Weights of a small mixture-of-experts language model, trained from scratch on English Wikipedia: 46.4M parameters.
Below are experts of layer 3 (counted from 0) of a mixture-of-experts language model. Rows are named gate (a neuron's input weights, with its number), up (a neuron's input weights, with its number) and show model dimensions 40-79. Each number is 500 + 50 x the weight over its row's rms, rounded and kept within 0 to 999. Numbers have three digits each.
Before each expert's rows: a language model's description of what the expert responds to; "gets" lists some tokens that make up at least twice as much of what it gets as of all text. This comes from a sample of Wikipedia text that the model never trained on. Tokens count by the router's weight.

# expert 4
Relative pronouns and clause-linking words after commas, such as which, who, that, plus subject pronouns and abstract nouns like result or dispute.
gets: " which", " was", " it", " that", " has", " season"
gate0:523517560498554470475447498587458514512429459588588499522486591505620582559427615456449527377517457515470431461522500512
up0:489581455597497495584477487515451445538563414399461455464473386485549517398566476499526486534479442513507502546450591534
gate1:502481491474458492427473667489421437472420468466616478524484494499482457497456523454580438482438452484465554590435452505
up1:498496493361527517512588526364581491452553563666567568524593524500504501588504488594519410389566528462420472484565378487
gate2:569433515610419610516442557505578536484386499445526472445440497511467524494475548497488548484383579567475507490413465531
up2:518476441449486479507520455446531595382479551565553494500488474545468589542513523555550500480492464487478439465505444555
gate3:511532417533530530508486570544453421516489435475586485498584491523489453441471430549493436516550549547428475541488484504
up3:399504557528557501530482445474561495442523477511422522564539546523396501498475491485502536565507569464519607425601518532
gate4:488515603459539524470487466531490437445432512426456486332522540429570444448521560467432486452537468541454510552428502497
up4:449433465474496595547542529398534428430540518537444515389394539455490586466461461616551499466541421544553432629560439534
gate5:545509604493482506514516527561472520465459514470465505485537471503471552403479594420403414484509497489407481509524432472
up5:487491413539547538522468449404463558578539435423534513499442454538504484522442431543564521499448562554542497484518550494
gate6:612495486493595444554462518498502447389448398544497542547505530538511572432482491446551504422448583489553474563546595405
up6:453523475475626462417490474460501511494554524460586478470540492516470616449517453457479472550447564508477551522497492416
gate7:618522528476513397404529475547512582490471460400549375436512469474501526464594454508535531523486392523413632503430487487
up7:582534521504441491579393461511536466476504475601512450552479476504614472484461499509494497477478589497455499578471491392
gate8:445538468583586584507506493482417480528517499511524520523568547452497554490498488450571499548568424506454539460493510387
up8:462434547570478568536523440530419618556471517463467496522540448504440512494532453486528475617480512492419476431547475515
gate9:533523519614596574454510558506496538549518403330556432551531462483498494460537398448529505540428450512460591477462533423
up9:496460477463553491363442437541488490477484494564446492501510573473451560516477509519492485435483458519543399471509443490
gate10:468596542519533408436549474498450511506421467452555473512454536490519514518442487452565557403432471526553522478528497488
up10:553579514509529523439451463526497492483484567488523547526539433478471615431460528487536488436527490503532435466463442459
gate11:471557513481430486508465581510574580524489450519472449486470522481505482565503515521420523472444470539483526472439444388
up11:474542488402411504494443516537552470536500568427546522462440428572495426463457505464450554452471464487403474441448591453
gate12:512547535493556484576513411509516561531458502531455561466460528496531493492504441413530522576383532544452550581514490467
up12:507450466469518494569457474485501491517494482552485587449445510483467552465518486454445566529399500501476528570532521500
gate13:485527604503488500503443519573507475489483505462499400468562529448561509519443414480526549507504521570368522580523526471
up13:454527422497519522578526518386507447494588533514561494544581556532488495549512501460532446535575466450477505451501499487
gate14:595545602456533498458556539544434546461427433422487526433451498445561521598533531498488490504454482579523546429512478520
up14:566515444497503439508607517558559532453426526493524534594506514527436515543477536412576547558459539441489556527466516565
gate15:458508506515542520425474478493544616558422484554458579494505460443540521525588445495569419478474469571503540532451583511
up15:535523489463601562531439503523458485504427451452458465512512537528526420470500444503496433527517461514522519460546588473
gate16:505531505411570498557494556511435500540492515451508562536424492384549484504529467486425512479479521587506482497555445541
up16:486506463502578568514520427526586415500499458505482526538462500438448407639541570427499620535502421522535523452551427572
gate17:524557493478505458499534493547530460530486468448446455428527453525558617492581543438534466544491490502477552487415496422
up17:503475446373490460551519462578526464414501524515451471507463528558442512528508480504566520425502547385492495438572561479
gate18:511628590451550435483596567506460503557462361436514480421605527543525499453513490491562523515490512477448425496478507527
up18:487546477534457551472473483616528477569516507449467449462531476496448467524496556452453497488420462484581513472447576478
gate19:526504492481600576476509505544503583428434473529532439484493477446524468488430470456533588473514506530462492459555540493
up19:467467496445507581376487476545510406460444479541555495498474516418517542473444546451502576494548584501501449452589526569
gate20:492509506625521485479523558480500404571445545496546457394400523520494543431464446557516499515474412562430513541446555471
up20:444493496491464392473523519483558474404486513577478503530559524488620443577475456523509449515587528536518459485525435473
gate21:463493463531471437533534478448537698534512588529502507566638495496379511476507480505404547508442474474448519449465628462
up21:458510450579508477466556450488569567481498508534506472518630500428449508501511445504451498582475486478424524508511591606
gate22:541586487534524451510498557516442554430354388450466487473508596587509473457515505451486409514549551519525475493507451460
up22:532507503612507441545510547529455551591440523472393433496448513562531444481431542467471581505502474570533575557475555539
gate23:532473468515469492488511545389450483470490406428502539518449651575558496509483507567440414530369523544580577480509502494
up23:496489475524527468476549529421531541495502435454571492526300548574539512365458475551424478478485573582554501441536422496

# expert 17
Paragraph-ending periods with blank lines and == heading markers, plus opening quotes and the first word of section titles.
gets: ".\n\n", "==", " \"", "\n\n", "===", " |\n\n"
gate0:498503515336436405487485541473543531532398487506493496496481457373424491588526445443556541502531627501493530485486499514
up0:460471465397470432486514472501570444524446508460438416498544402544466422570579490520418399545513496578471508488555486435
gate1:478515491488570561521504496482564557526473474602514516509497551417535484424450458475550560494478584590514536525474479453
up1:543463463421434434600517528568544545470405540455553451497490490492495540572522521515516535535483571615487522649541625534
gate2:541510519478579619400468406452533539513502558501534504524442460459448446452488525452489468410515436441433524574511481599
up2:445503454474486538542452449423473518475504529471446586593498515491380473442539520480378422460579543410487522498653435579
gate3:439557518453501611522472499551544568462437428469510489414467476526445565412475503460486407488524450562509551515402481414
up3:497532477456580573477464534440426520494527373508492516542513423553486529520523461500477420475524501596559546484456537518
gate4:506526593394444464519567576521492453438429544408582396523568443566529529522499465443564526460487503527472432434490506475
up4:463474522477531549589572401469524533531551526504471577498445549508436530513484515516438416516551482469546484509599437542
gate5:515509530481426489499540400528518412585472502486450472599538509586415548516610579471513509396424464427485540426574566519
up5:431481450444525508483492513434519486592520596570496559516494461530409539512549498566444526469508460391454561427585538525
gate6:563646571545544521558573536415553563444467436538468359512555553458411485529599521503491475545519457462500467493468509518
up6:445461503420434471538547529612525467531486547497515526488553447489568461487522632494518478513391501449441509450481401564
gate7:479520395505414576546378472485429426461524532567551516520548519507553491537495486415523546508466523572484533501409476469
up7:504511459553504562475579528494423523520574505519526541469557505459548462504473483519417534528469508499530425531514444533
gate8:460563455512526532473405546559586474506550557608525415482465569475491577436502544571268604448525472477497491503452450552
up8:481480460371547460450497516456446539502439501426466503521492436439445506465431555442542502481556561579481608536454557523
gate9:437499544447519432497577478536561536456469404488494416521516512399460491528597455518541490520538560418463512389475576482
up9:562589506511501510488472472515490602534471488531462578483528484531493467544476481548552515525533519528509522511507468508
gate10:512512601495597401462609412479511553556498468417502460545428414547536463523558479501577361496581486517577451542625518489
up10:529489485546514467398442440571478537508491470546470407536454505565581540411514539493598418567485430478439568511590543543
gate11:553477510390507530499446502395485470539449400512500521532588588416420513451517542533431561453612528503466552572472523524
up11:512574569411467538475498526498446497450493397505492517482482461398449513475488474584394461410487473461516580593501495565
gate12:489502537395480551610518541525489489417529458458451469509554575358520493526545424472444481527418465401466516517505536550
up12:489534524559532483514510593473496469529531455565468481467518437525526477469532371608477455552424479482540499534500470461
gate13:538501459572521582438465528567459575565528488531551440448494516516546521535535552676460516461551577542502480528439535482
up13:556499458538512571534463557491494513597507498516578477486479535406583580464415523499428594490568521534463457538515488458
gate14:476671400483456519502600542448509524571431504445546464482498448463528498550507426562440396491460528545522519510478567512
up14:455545514549488494535483455456568605494525469472524478506495453460503555512479518589472491452514472488572485483498497523
gate15:469492574477530471548504464480567523465540523443537436513552412519525520477562464504481392469646502611507552567495516467
up15:470412564536532462469538433492529497474579475596458518427409440449440578445589493464522506511616452613522573487525531469
gate16:496508523566484476609475530502567454569555413590365458617548507442532460443434605637339410615522488463434425596433508544
up16:548445376493522597465455497528477429418424532564529521590528509514426520458435528480621459470473503489477623556493584509
gate17:528584569500531472566429487441512503608431471444581520487524423447477542453520526489459513482533512579471404571520526496
up17:532477519502457497470407445406534407553402526402533479445471456486483494453531544508503565494474491517487409538562503503
gate18:466398523395465577456507405483398449537580525521472498523529530511444516472408540533515563560558450437438408435552446529
up18:500473626443534562558515491490416461483545466430385557532577511542504568548394456554492580538507522525496452472474406483
gate19:551449430564475479494531494464531525473450531491507484584475571474444560478462495487576456468491516503447508389530500505
up19:536541418684583484519444449466496530543491551447521498452622507471462624467503524488535513536470554479480500473482616524
gate20:390523455450507473415529519600500507485621521441575457527471514570505556468415460549437516444424460465470512554470445484
up20:540544513494498470538392454416561518487469506452585491462525520477604416536521537520680550553566511530513402407454605468
gate21:491498445436558552499402511515558523520550454542595497397439529568520526495570513546542407511504468468538535473511526505
up21:489432519479595502418528553423546491580418498503469488461425425531551516495474567583484532479474463526573532512554527573
gate22:551458615555489506577508473477450576496526473561490432517523415424533597561501481563483490496526527472465546578496455498
up22:490467516431587482441512523469421539481465529424586569528504453623468455478507467527465503401513574513504543431576468441
gate23:520548512514578484472574411540523480566475505506534561467481479502508438504503525423552519557534456553530567461463544412
up23:451487455525436467492471450575573402418620566527514540526529475547556428557528471529423491469616490415503485524533521521

# expert 13
First three digits of four-digit years in dates, lifespans and lists, such as 198 in 1981, 201 in 2018, 178 in 1787.
gets: "201", "200", "199", "202", "198", "197"
gate0:463639503509517517369423447438511406499572456480456445424505469466605489484493540532520504434481563495458493509482597538
up0:443560481585521566543410558477581479593534487562487515437497481426477517518503505487454519589525609558506508453491603451
gate1:453569506486450506406477450460501389592501504543564453503535446563473507459527663483389588537557568557469432513551413543
up1:532444538565487480538481456499560458431485472453482516581492547459484452520550496481495590534454502579527535524466642566
gate2:517477513480497482434438439469524447489476537489497481437575476478474452572515559483425433482529489444431489511509473476
up2:537486567519556529454415472547478479505463500496486595474501442524494534486468473499455524550452551540517467332420440523
gate3:402574447483510506503532507424484447456554492418517492532452393546543534500511483594532468445478573441556451505493507387
up3:507496508523473449604558582492471353525506425435567470518427460525474485524515505476519498460497598546524376552542494414
gate4:554465470462538493529532544550486569554538501497516541397479447480518578457412644434541482491507503463483494495500385401
up4:476471464447475535537544511369485543478538504495444474489576422543496547519562460595535525471523482411582489513501452426
gate5:484504552538424516448524514504436564491453464545532476427539509494536453417522438453466515500492494474527437491443500546
up5:486493471456538488447417534548525516562486457543504464565476576520444561487516516580434498485468578600434492390455494507
gate6:537558503458563452526502457440490454502490585348567497478491451524550461541517574446471524360495423489464524524534497617
up6:494546567474510484533467434504523444482469541397485524539487367481428446494500535485504460522532515462529607507488492632
gate7:495536587502430503537567532614577566487445560463549498434533502537561473509456498452557406527414458550591635517423587454
up7:469484555546566466481604421523415440431580498449529435479540460514447519502478388436532554451514483429433544520440398561
gate8:584489456455463492427393562423544519527441434450537479548587542514465515528462444450575529491487510459484511519429440464
up8:509587524485437498389509548500531587509521573507427449561453516495523507545553467532464531474418543482448485536458530496
gate9:476491507484528491514563420631520559540447552506509494504509487540540538528453566548467462370503541534530564515481458509
up9:514373448455464489522494555476556456470477515481486527497500504462491494486549466487558471433538499372471493494491421494
gate10:534517453634433571601556517480518456445449562483383481534568561411589501562517512508434551609468510511444473566533509581
up10:465511554542509493468464491559478507541535473457602475489531475444448470519502500525494586530546499481535576501429546377
gate11:508486467525535423406551589525493556488583439464520522551535480556493549470527410570541495530477464484454534519439575494
up11:387621464571475450541471481510466429444462420522552528571489553468596401536536505413480591594524596571513571490517530533
gate12:544518476464612470585537495493441501483499420483471479624493501478465489515542342488541517493455526431489572508513543417
up12:435532574520493534517524516494560507461466603491549513515583514504470430520443545505386503515481490480564528494499428582
gate13:525552589534625389420551527538397530547453437594499561436669544490441473484523512490457527528445506513536487427497429516
up13:502415531498428478604472534437539522522536581538500484451518553509471491574575539422477505456482418467512524536484526578
gate14:458541493508420467600439514440503624496384553511456507497529398479482535496558463515594443554577460467391569522480523542
up14:512517519490489462483486512468605560464446502512444427591467617478463521510450518516478506487450513387479438458472570458
gate15:459555460533517501470499608500530454555469480460503475489497541494589434498525473398499515504424485560433496499424465481
up15:495565502502584565430481551542437490556572498657510477527494486485466533468523452471426468515501530524454479444516488556
gate16:550546530530475497606576492582423523476448540564445519387386486407473574463545453431519470504501472512527560553552470466
up16:477520508528553642453424595501533478561523438466483540444544593525511526445561488583483534458581570501446487520463559481
gate17:590578488561487497541482426563580471464470479447453429443463598474552504464474546430439595481516557473452530391562600510
up17:545477486484416519454500376437552402452550553475428354414492510569490513473552477415577567531474434516485517454506558519
gate18:512520444597465461411494618534549460537541503498608476503672463535492480454608477474527554543411562545440438492511489585
up18:455478555490521544542439442513562617398456490502461569621490527450566451496478520564523537543512426419498604574529556566
gate19:476493457441462518459501331535535533519478495460502562443469465447470525501453582480508528551516441535557557447453368509
up19:549418520508487501560503658477554462548469515501472474506505503533564441514593441454550511506513616546435504531497628545
gate20:573577585577488491437440609525373528500554450547625536476540480430522563476429452447465487596422459581472489593499477447
up20:476568543420529526496583411470388530475466499465514443506436463555517474562494448488534398453576468447533509406410513464
gate21:564507512506596466540496601476508551556427473520492509655570556535465493481538454492456500493460515564525431464537519525
up21:481429500499482519451477417496492514474490497432588418425421464478459470508488515486532519452582447455573616528404402457
gate22:626498496498507427633521614551479526561457452566457569535452481520436492558575444426557562491478546497472490500529583543
up22:436498512481425436490594490493507418438424564529523492514599481517521521448563488482476484509458511521529414458542490530
gate23:525433479510454506502541556542527507559589401549473394507473552449543418491473500574473509445529469522484481496448404540
up23:557566488589561460424475591529510481481407523442495528508495428449483513539584447420514492550457560554485563548481557451

# expert 2
Digit groups and number pieces in tables, references and figures, such as 000, 100, million, years like 1997 and dollar amounts.
gets: "000", "9", "8", "3", "7", "2"
gate0:539556549528454538486440490484474468488519521509486513486474517463486456439504501438515421470401517521413448534562518471
up0:497451462436557560532472464473596432523508543552484560524417465380570570560509537507478504508443447493485500452447587548
gate1:529453502460570435491582472537504521498440520532528414537467537553559377429457493356489455540438387514547616466513523549
up1:534543522493600551555468555461445396441511506449501600436470401525410606525482550493511531525448507508560398554442485444
gate2:496514542547356492537455537541420469488524465459490480442511466424464474490499506458507529494484369478507474486489507520
up2:429591540512435442455510553533412500604482448555437473504479504485491463522482493498529428532529418515476614539514517554
gate3:530523459537593380469375502595511543470524506504462401584579517454573539438528543500466557464513530515611465368429523473
up3:576437484464557451474357547562481507520544527491493429522579500487497476490509587574538499550501533483570501422492572454
gate4:563503567487534485474556562490436516511486549558511437526522524548439523448438552461456468528458492537484514521511484435
up4:602585534492508459538576485552428536524506557449627548480552493466421466448527474461435561530475495488533578590549398422
gate5:501477489482473536438507481549465485528480477461547446512431501526527553535506484543481509508451516452563475430505523452
up5:508580595582506458488510499444451440473476494495414428522555508505545457506505543521519509517483473583421363517491574530
gate6:553443535527521531408560466435494579464441549519432558425516514527480451462463516556476538434427397483468538505382531533
up6:461489531508462502413509465503542571502532596449354478605539508580446540545405401520496461509464554513479439446494534454
gate7:571472555486327420506480527485535674504473550467549408516540522512463516539493500396484492541492533582555567460494532515
up7:525504501449413599535518556519570640471534461529564395501413602550529508496499508509515505501490492511463443532535545425
gate8:531501484490487601462584490502410560491497585425583543530462529580538441434504487558526472478551437477549583499449444474
up8:535557484542591408520436575481491496423478464506475508556533418474513511439616472534395515591447574525585575496547521419
gate9:536514548404529453522572498539517575550494518476550471454511462456488539475482512509615488481513493556431573617512548539
up9:562508511559506408499573488571564562537474520444563516508481523500455568473495531510551477450501452480387467634553488592
gate10:543572468505573464516525490505558391605481491442554469552471514442528490524483514557497562486468558547486362461470562415
up10:477457503383656414416522429387563524477500450509504502515427492600551584530494525379581462516487474526454601512515516477
gate11:521449477500609557498538532491498546459527466428612584563457523479453485540501497476481480460513395518550528561468430528
up11:528501480507499497507458398433548482609493484502386511449552430522518519470509517541542529565501626491513518466434514451
gate12:467496513597510563523613459488537448475469581575391510535441515514585514541416459435465461448541470501543575534599544544
up12:428425458511554512540593528619583510473504483474558518520387540520498509480487508465403507410569484431542471485515484477
gate13:379555500476509449505508412496556482498505477477460453515568436366555456486519536542598561491597584521507549504471536495
up13:453513579424579484553545420477520389502466491498522421531507409442505463460518581492534627496450501533447553551487462526
gate14:572420413433543498539542522589514579428556518560541389526477551543425509530531492401467508483496574570502480510474555421
up14:474503549490461538524499439463471435474452500433532598518446501517575502572513478502509563506499542540588475477568540571
gate15:485636459512625448437499493454515482540524429447455527450536501456472573489449497560457449408595527503427424452534522484
up15:493457470416404517526474605608480533411468520499532505508483476442550515521563496464436505500442415504562519552509503575
gate16:562484543587482506564517493550512448359463412486460504511544575513468448492647469501422552486495526470610458556561518392
up16:462525506474457472562437473470567466475497532512588529505514454429485469537416547456577578522510553493549541524481490565
gate17:514508514415455524523470594511530472521527531459573462598513560548539452432514528448460568443395516481522475545484514461
up17:433576504659526472473365451552505459481387509487482555457506514458559442446537470552552543516581509501454496483490529491
gate18:388576527452560532552579508518495510458425423557497552508516555535454523486513491415499495499458529433550474581428564475
up18:557428459481596474476412495453513453451551422518486523514542453483551540555503501424506414463472474486533610558458516560
gate19:552524457525492469498453531504415512495497464461409488545528498481589461468519611559403602523497470474490493542449498574
up19:438501486457481578430479430507539439426502521503512604541380522567447489526421438398511415455594499521530505407544583589
gate20:456505442393409472504480536450646571467486528498626490547489465346432559433487558505435521526587588480515535481492545524
up20:504511423451420512573414607457590464520478512492622560498542464490425570538599534485315542496524556494533537492484540540
gate21:535541497476503438548444600526475556506491446464495548520404426529530464501486505417465428464505564493562466515509529391
up21:545495550539515492505605428585424451435425507446410530454511573518535448492561486443485441493466577534463682608438447633
gate22:383490595432474476488555519404568571520547442463439497494488482484498421479407568509545608480510455465502536519517490459
up22:481506554458441441482577479495567544592512455438445505421471527476531414544475444542461560518499434433508442541466524352
gate23:645539466498535480490567503530464599526515531556510445543423504510470558444474500579457488444560542508425498506454473464
up23:490471532496459563511584496595515476506495565606491495499546537473441538509471581507386510406479554511448520497499511410

# expert 14
Articles, prepositions and adjectives before nouns or dates, such as early 1960s, the late, an, other, several, and decade -s.
gets: " an", " early", "s", " in", " other", " a"
gate0:448533536483477447561506518446511543563469426513552541500522503442500557375500338501505476454559577571513535542494500399
up0:589591525536508500484448566450518537397433451503492411386525455506597479460482586468529545592528545585525500509461550473
gate1:553544531504454525434538543440490542529448475473505405521466430485499556547573567485547498403462520531526417606514432429
up1:468503544439521477456548528525439552406473506477455589532478498524462478516518497582495557500551502544504531509425566499
gate2:518445474500587541514455505356474473501524493449508521555582456511485609468497443454525543467532512606569459508584514471
up2:432476479605461538590487427481466444448479419461485470506557507455436514634566515471445590583471564450477489485480499471
gate3:591483625441566442463472519571506531507367465538508410460513518452538522423479619474408472534458514554418498486540568361
up3:378461519473415513504578520500492451469530582464554536578475463460471465456526396594556503469465490489515516479524427572
gate4:566528545435558484484406554487487521500481433485529502561484520399560406455516459391523500379455463563493536604442453452
up4:470514500417593531491499471569483514524490585366532495530561534497499509454548462553508488550601456440410518543452535534
gate5:532528549428535521439502536463542535527399439527472553471501554528503567445522522425523519453528545463486529528491469563
up5:476414502529520569605545464474535475476613610501505514525471456547480514478443452448453531574477460457544541500502481576
gate6:528571612526542377485489534443441472471517457553493444470479564489563531382520492549459487455448506484469457529433484553
up6:493571460496409469445550553535542466505539489596452457429528574414499511521466587550409484513480509477510543487560593527
gate7:551533519560436486551556536506494474495578498416561548570540443540442502445434578518567551531536535444453488483500467490
up7:493523534500479461424433577537534441541517431505473429554555425525420532446466576575525598445442578468488582454445457468
gate8:463475552528485492503440530436473479526500487455557525491491645593541546429490516511549513488462531454464453484473535350
up8:508518463437489540470492569429498519468510478526458497468533504513481515453532573591475423524496445566467493577615463468
gate9:449552523482479528497560530555523532432473437509523518416494525446528534516592537469488488470551422516490537530491525519
up9:503449501519523495510510515513516461478529495535496517433478469631521513462456668516377457466547502568499412485506514476
gate10:523497597507475531456487504457531586437457459526452557465561460445551513516397541511606540438457483518528466509519539574
up10:397492559451487493546506407529467519447426431483379454459559547451399535469411485479484478467475521459567503534539540496
gate11:494560632435502534478518577499546524447466531596582462438477500415469474488582491528467520506456584571524484556424580513
up11:410515416455551494559519426523454562494457428500469563429460525506560575556484499513556467539568450481449483552515537433
gate12:470451518519433414552503543472512473485490511482546470448472555558499558482510491523489525462501483501477510515456462457
up12:507523374526516587540514396646407513529444448544561556529477520453420503402518490470464418484473461515476591480475474472
gate13:458504578448534547512477440590490486425366488480565451539458600422470491605395586482610489460530508578567537543459507473
up13:519558455490522559513607504578554433495588500444528523588530527483499449517459424437449510447514485418446607485500449501
gate14:519495517503567490433434577495514574447455498521517368423469564502613496435569453563584518488488574504443509590468505440
up14:479517551474494447428581547475524532560548534567501569503473513561531475414495477516445438548552484538494429450612477448
gate15:484527535487450520558522475463519508463560486503462443475508425565467557546415496403550599582466454524471566522479523500
up15:516510530447428547597557395488588482450564467568434512483481382510474496570503501434540615595581512490502555486486501482
gate16:505469487452447552472502478447555541454528543462569466522483507451431528490538499422385591525547596452509545583484473489
up16:498508471469495594579522478473612559439468561460547424522570575385444482544437535410507511473537489366487540583504486557
gate17:529539469576553452531474457433463562541446406479430545502568418556542442492533526484501524440497551564517405539530582462
up17:527643473436461498462509568622489508507514511488633472494450603458532525503473484372509473530512508508475601471447431541
gate18:565554563488479516441542604523391527537454523477521501464510517491513403473535571509469406530362464520459460553452456456
up18:562497449497520491401504474570441518518497450531539529440475446517460412486554477588539431485491530514480491495476386543
gate19:513524470473512452567500465434576604478509492538501469422507448491436513486450465487428549551512611501507444564473534401
up19:470469488494622512426531527503525380492484470415569517521466565575555424495547537482455504464456542515508592503497482502
gate20:567483512520469583518424496483497538466392456576468464518484627469508494524459541404476492457449443575502525432522536515
up20:455576488503567560543525449447443398593560483505470485558551515477537489563579512516569591584410536534531514512545488419
gate21:545578553439474522531445610510483510591478545500496453491482447410533513601463539472511467516513566524431480551582525460
up21:510513529512544449490486476524504439510491566486458516522525459517455547509541403602702520526518619494545476473468556416
gate22:525586569450487567476543527596564495504479419493513412456494554490556418481535497523529458558449508567481636592457490470
up22:505420479464559517507452461525429504515524493495506518428480489484536709437581422484561559554507454487480501512536517559
gate23:514485505489456483469626482460551381530536489470490582475510535568465430506496407487381552497494558425497505482496502526
up23:564454523491509557530445508483538570525477554496483456461471473379465506522493532512550479535557493536486513535546472500

# expert 9
Prepositions following a noun or verb, mostly of, in, to, for, with, as in Director of, brought up in.
gets: " of", " in", " to", " for", " with", " by"
gate0:455576489479487492518486475432500551388489522542487541494494401586480512474467495490545576544409490505422433490543530484
up0:485508369578508534445539485535459527512542483441603539418530547442498437436483393389475524492523437446537480489520496513
gate1:497474495413548440494491511475503409475539531458507443570501416497575475491514521459527358516499449452555560584517497503
up1:483468478614537495515532455454497520501457558548559469502511530477580499536481461475464490481500546542523486609464518537
gate2:524490418533475526452573481482472452559606467405537559606506443405454531512490471442440471494375537616524548540497486564
up2:564455509634483530548565376469504527436535468511517523490529482503437521635496448483517500486537557498518505413467513544
gate3:597463530530578526549584507544490409541563545433458540528476536590501554546491513523441571497491438561501437601508439462
up3:436467465401565525508512471535557432466538515569454620469481499431490447486517500446424529537532540538522493536604620535
gate4:530551475477532446449460516515587486462473576554516458559481511505471498514491503471485370465529476488488584483547482461
up4:493536542566550519510551539472500461485413535459483414434418591469502507539479416498606511445552444483526453423485538589
gate5:519576474565506447463576518534463427436420448579438524556443493506422461497470459522520506506551439478474540397575459514
up5:526432451439466535553395529552520572577566457530478489381514483439569603497473487404570451525476505548515583515468505502
gate6:487450531574529436433438469478483518471434370497517484578468516422514516375502470506571545496548518525548466443531492465
up6:552462567470516496572400519408452530500499580437383356391507524571384558480594407465442547550387480446348535477505550438
gate7:443424515424456490515469392491585499456417460452426520525538545477526513486557423540625504520511534575434518470573451548
up7:431441523426492521545602444524480519451528436484453486554494529395451564547448517437519507560450490500477471412558523571
gate8:453538457453428458464478462466575477459485536521532580539497490430532477584500502455514561451491408463554492486472535499
up8:509531454500481493500522448507504492463574565484461371414548551462540462564454545444513485505488512446398491497463424460
gate9:501466484585440453518402531538444505570490528580432435525513485527518489434467474455466455459490531492488518411553378461
up9:446493515512425533460487537488513489456522475500443503526480469506424464497506468386528433474550404502468531486591465554
gate10:462542502462470392526458522547434580436488534595565521438499471449567535445578495490515464505530453542446486487577523438
up10:488550502479515520495599515581460611562528412407673408422465514567555488575537517457554524448479538525530502416416505489
gate11:540495500576564459526449535489354552456438501486474550494519532560547403481490444417619427473451427511514556552445486468
up11:499541423502499565543441583507534403469454498537472478550517497537547466402486418474470475528477572542554494492464492504
gate12:408535535477497575438518539436428570484412394509417461444384443478457503535489534533483450460576527474574476446596558472
up12:509470566423408533498533495443568537524433549554519502475544488456525527585588552527562563535484444521508421533532482454
gate13:594453420605476476429498483526534551513516467452476554548487504468555458472626471516474609462546431436555527519487520425
up13:427539508475443568569435497428445472506567426462486400497549469519667502452481487390504572529521499510505486521617467485
gate14:453554657464546511477480511483466531478593486488496486535580455516512489479477399368590587516465420470464485516534482502
up14:506534578377500553460532465505514446510478445387495458497555441593461501460494546438580427494416513521464498561559525546
gate15:537474504459559433462524481494469550386485433530567470486547491502521450478522407446523482535527483518495447526459565574
up15:506534468525514505502468563558501521622519498528501499559502481428633487477458564515542394581469466534436501582483486447
gate16:483483581427538449443480477555557478526490522460518517516434593475493615553506488502454548512472486439437398465433543534
up16:570512562457507514486445431553529485543552549574501500484576503492468589484523563547390642476522462493448484510476467566
gate17:478468528460422536486515435545620451527405432440460582522465508490503540550587556556431505470485478500496483537562574554
up17:587557464466554521517589519465463470399498475562559535531425546455528381529399525494546500469485510477460541473468407556
gate18:483489528404463441420519507509556472514531519515487418478472583448621502421488547513510545478533469455460546519547430530
up18:473527490500503495524546581496555535477499514549409515456411575454549512550549500542539456423578466482533459452580511409
gate19:476507524494501461459529563544512459374407571524438510453537446450596476509593553570439463587470468495415469447493503512
up19:624472609565514490528481582530479559588533529488603530553434494477463528430409491471518397512483463492468513561372441433
gate20:529544479488543503515484520509364526500459499484557416543524539592464506541490468541523425487547448571458556561459452488
up20:464410528509428497494318425515514467539537608499454484482502538571407549501491492477437517568459489394451497496455476551
gate21:484555583423545500547452516458518430475467561515386439592462462500595483493408489577429509501580576542406508475388475472
up21:624507471599461549550436467502522475544587445389550444527520437588424460510547431383471560502528471526542457474523542512
gate22:546527481452474517450433624545483498592532482346528489523551490514481478460494396495429428436555543549521465510446485438
up22:462466557505520455545457470523449564503513498606457373441532531440561556462482531538503416475429547454455499549506472472
gate23:500558531481567456514531483485575498559557538511494506539539436580445549403586506489501380549510450498534535507442529473
up23:456470428524517472546441423508514418491479439464454486581490451453385507538666518517484535569534476478434459499495523535